config.yaml
num_attention_heads: 8
init: "uniform"
final_lr_fraction: 0.0
Below are experts of layer 6 (counted from 0) of a mixture-of-experts language model. Rows are named router (the router's row for the expert) and show model dimensions 128-191. Each number is 128 + 32 x the weight over its row's rms, rounded and kept within 0 to 255. Numbers have three digits each.
After each expert's rows: "mostly gets" lists some tokens that are sent to it at least half of the time. This comes from a sample of Wikipedia text that the model never trained on.

# expert 4
router:078097099130080113094115130124111107169138098060126141095133117102154119132151114097096177154132159143182136151149131157125120161167140173171049090156139119172067103131187179109093127140156184
mostly gets: " Ben", " office", " Jer", " role", " Wi", " Mur"

# expert 6
router:089139184142102154100139102158101122101188071064081107180096165181188099174143087124078169163141099143141124125110108112114071131195201073125135190167132133151162075131092159096142144120195172
mostly gets: " Jones", " J", " JPL", " Japan", " Mc", " Michael"

# expert 5
router:106152145134125118176114084180103114132120107092160143120152113146123094108104178128130130166101082131071089169123116123156122110153133107146086163108163093103166153112059137137079175127122111
mostly gets: " Ti", " San", "De", " Par", " Lu", " Ne"

# expert 7
router:170069125128112118133152112125154174153179085163120060139108110080115042150076104136092158090144121162127161143088142154141134132192198091134120218137198115107144064107101136072183143120185150
mostly gets: "1", "2", "6", "19", "3", "9"

# expert 1
router:116106084125133122117138179071099117110127109171148161101164113135079207148148132145161166059156089143161182086157147126120111126100102167146104071095108198131096158117133078087134171119114127
mostly gets: " well", " being", " including", " but", " included", " del"

# expert 3
router:112139199086157094151125116062189127165107096176110136177113150180158123150133134174142122192124144155103115086140194205117108136113106131065181138128183156153181167176169114154070137124114090
mostly gets: "°", " September", " December", " August", " March", " June"

# expert 2
router:195182114149101184096159124162140157130101136142125145135126132152141098072107167134135095137147136107131119118077125092144155126104088114101158144139111101113130135130076093161095060103098109
mostly gets: " Ed", " Ind", " Racing", " And", " Bi", " Ash"

# expert 0
router:111137163104119081128086139107141177157154165135137105129119181102107121092075097124175099172130185133115113148146114123079167132147167069109148131109081130111146102125160183152116104083118112
mostly gets: " his", " its", " their", "%", " her", " this"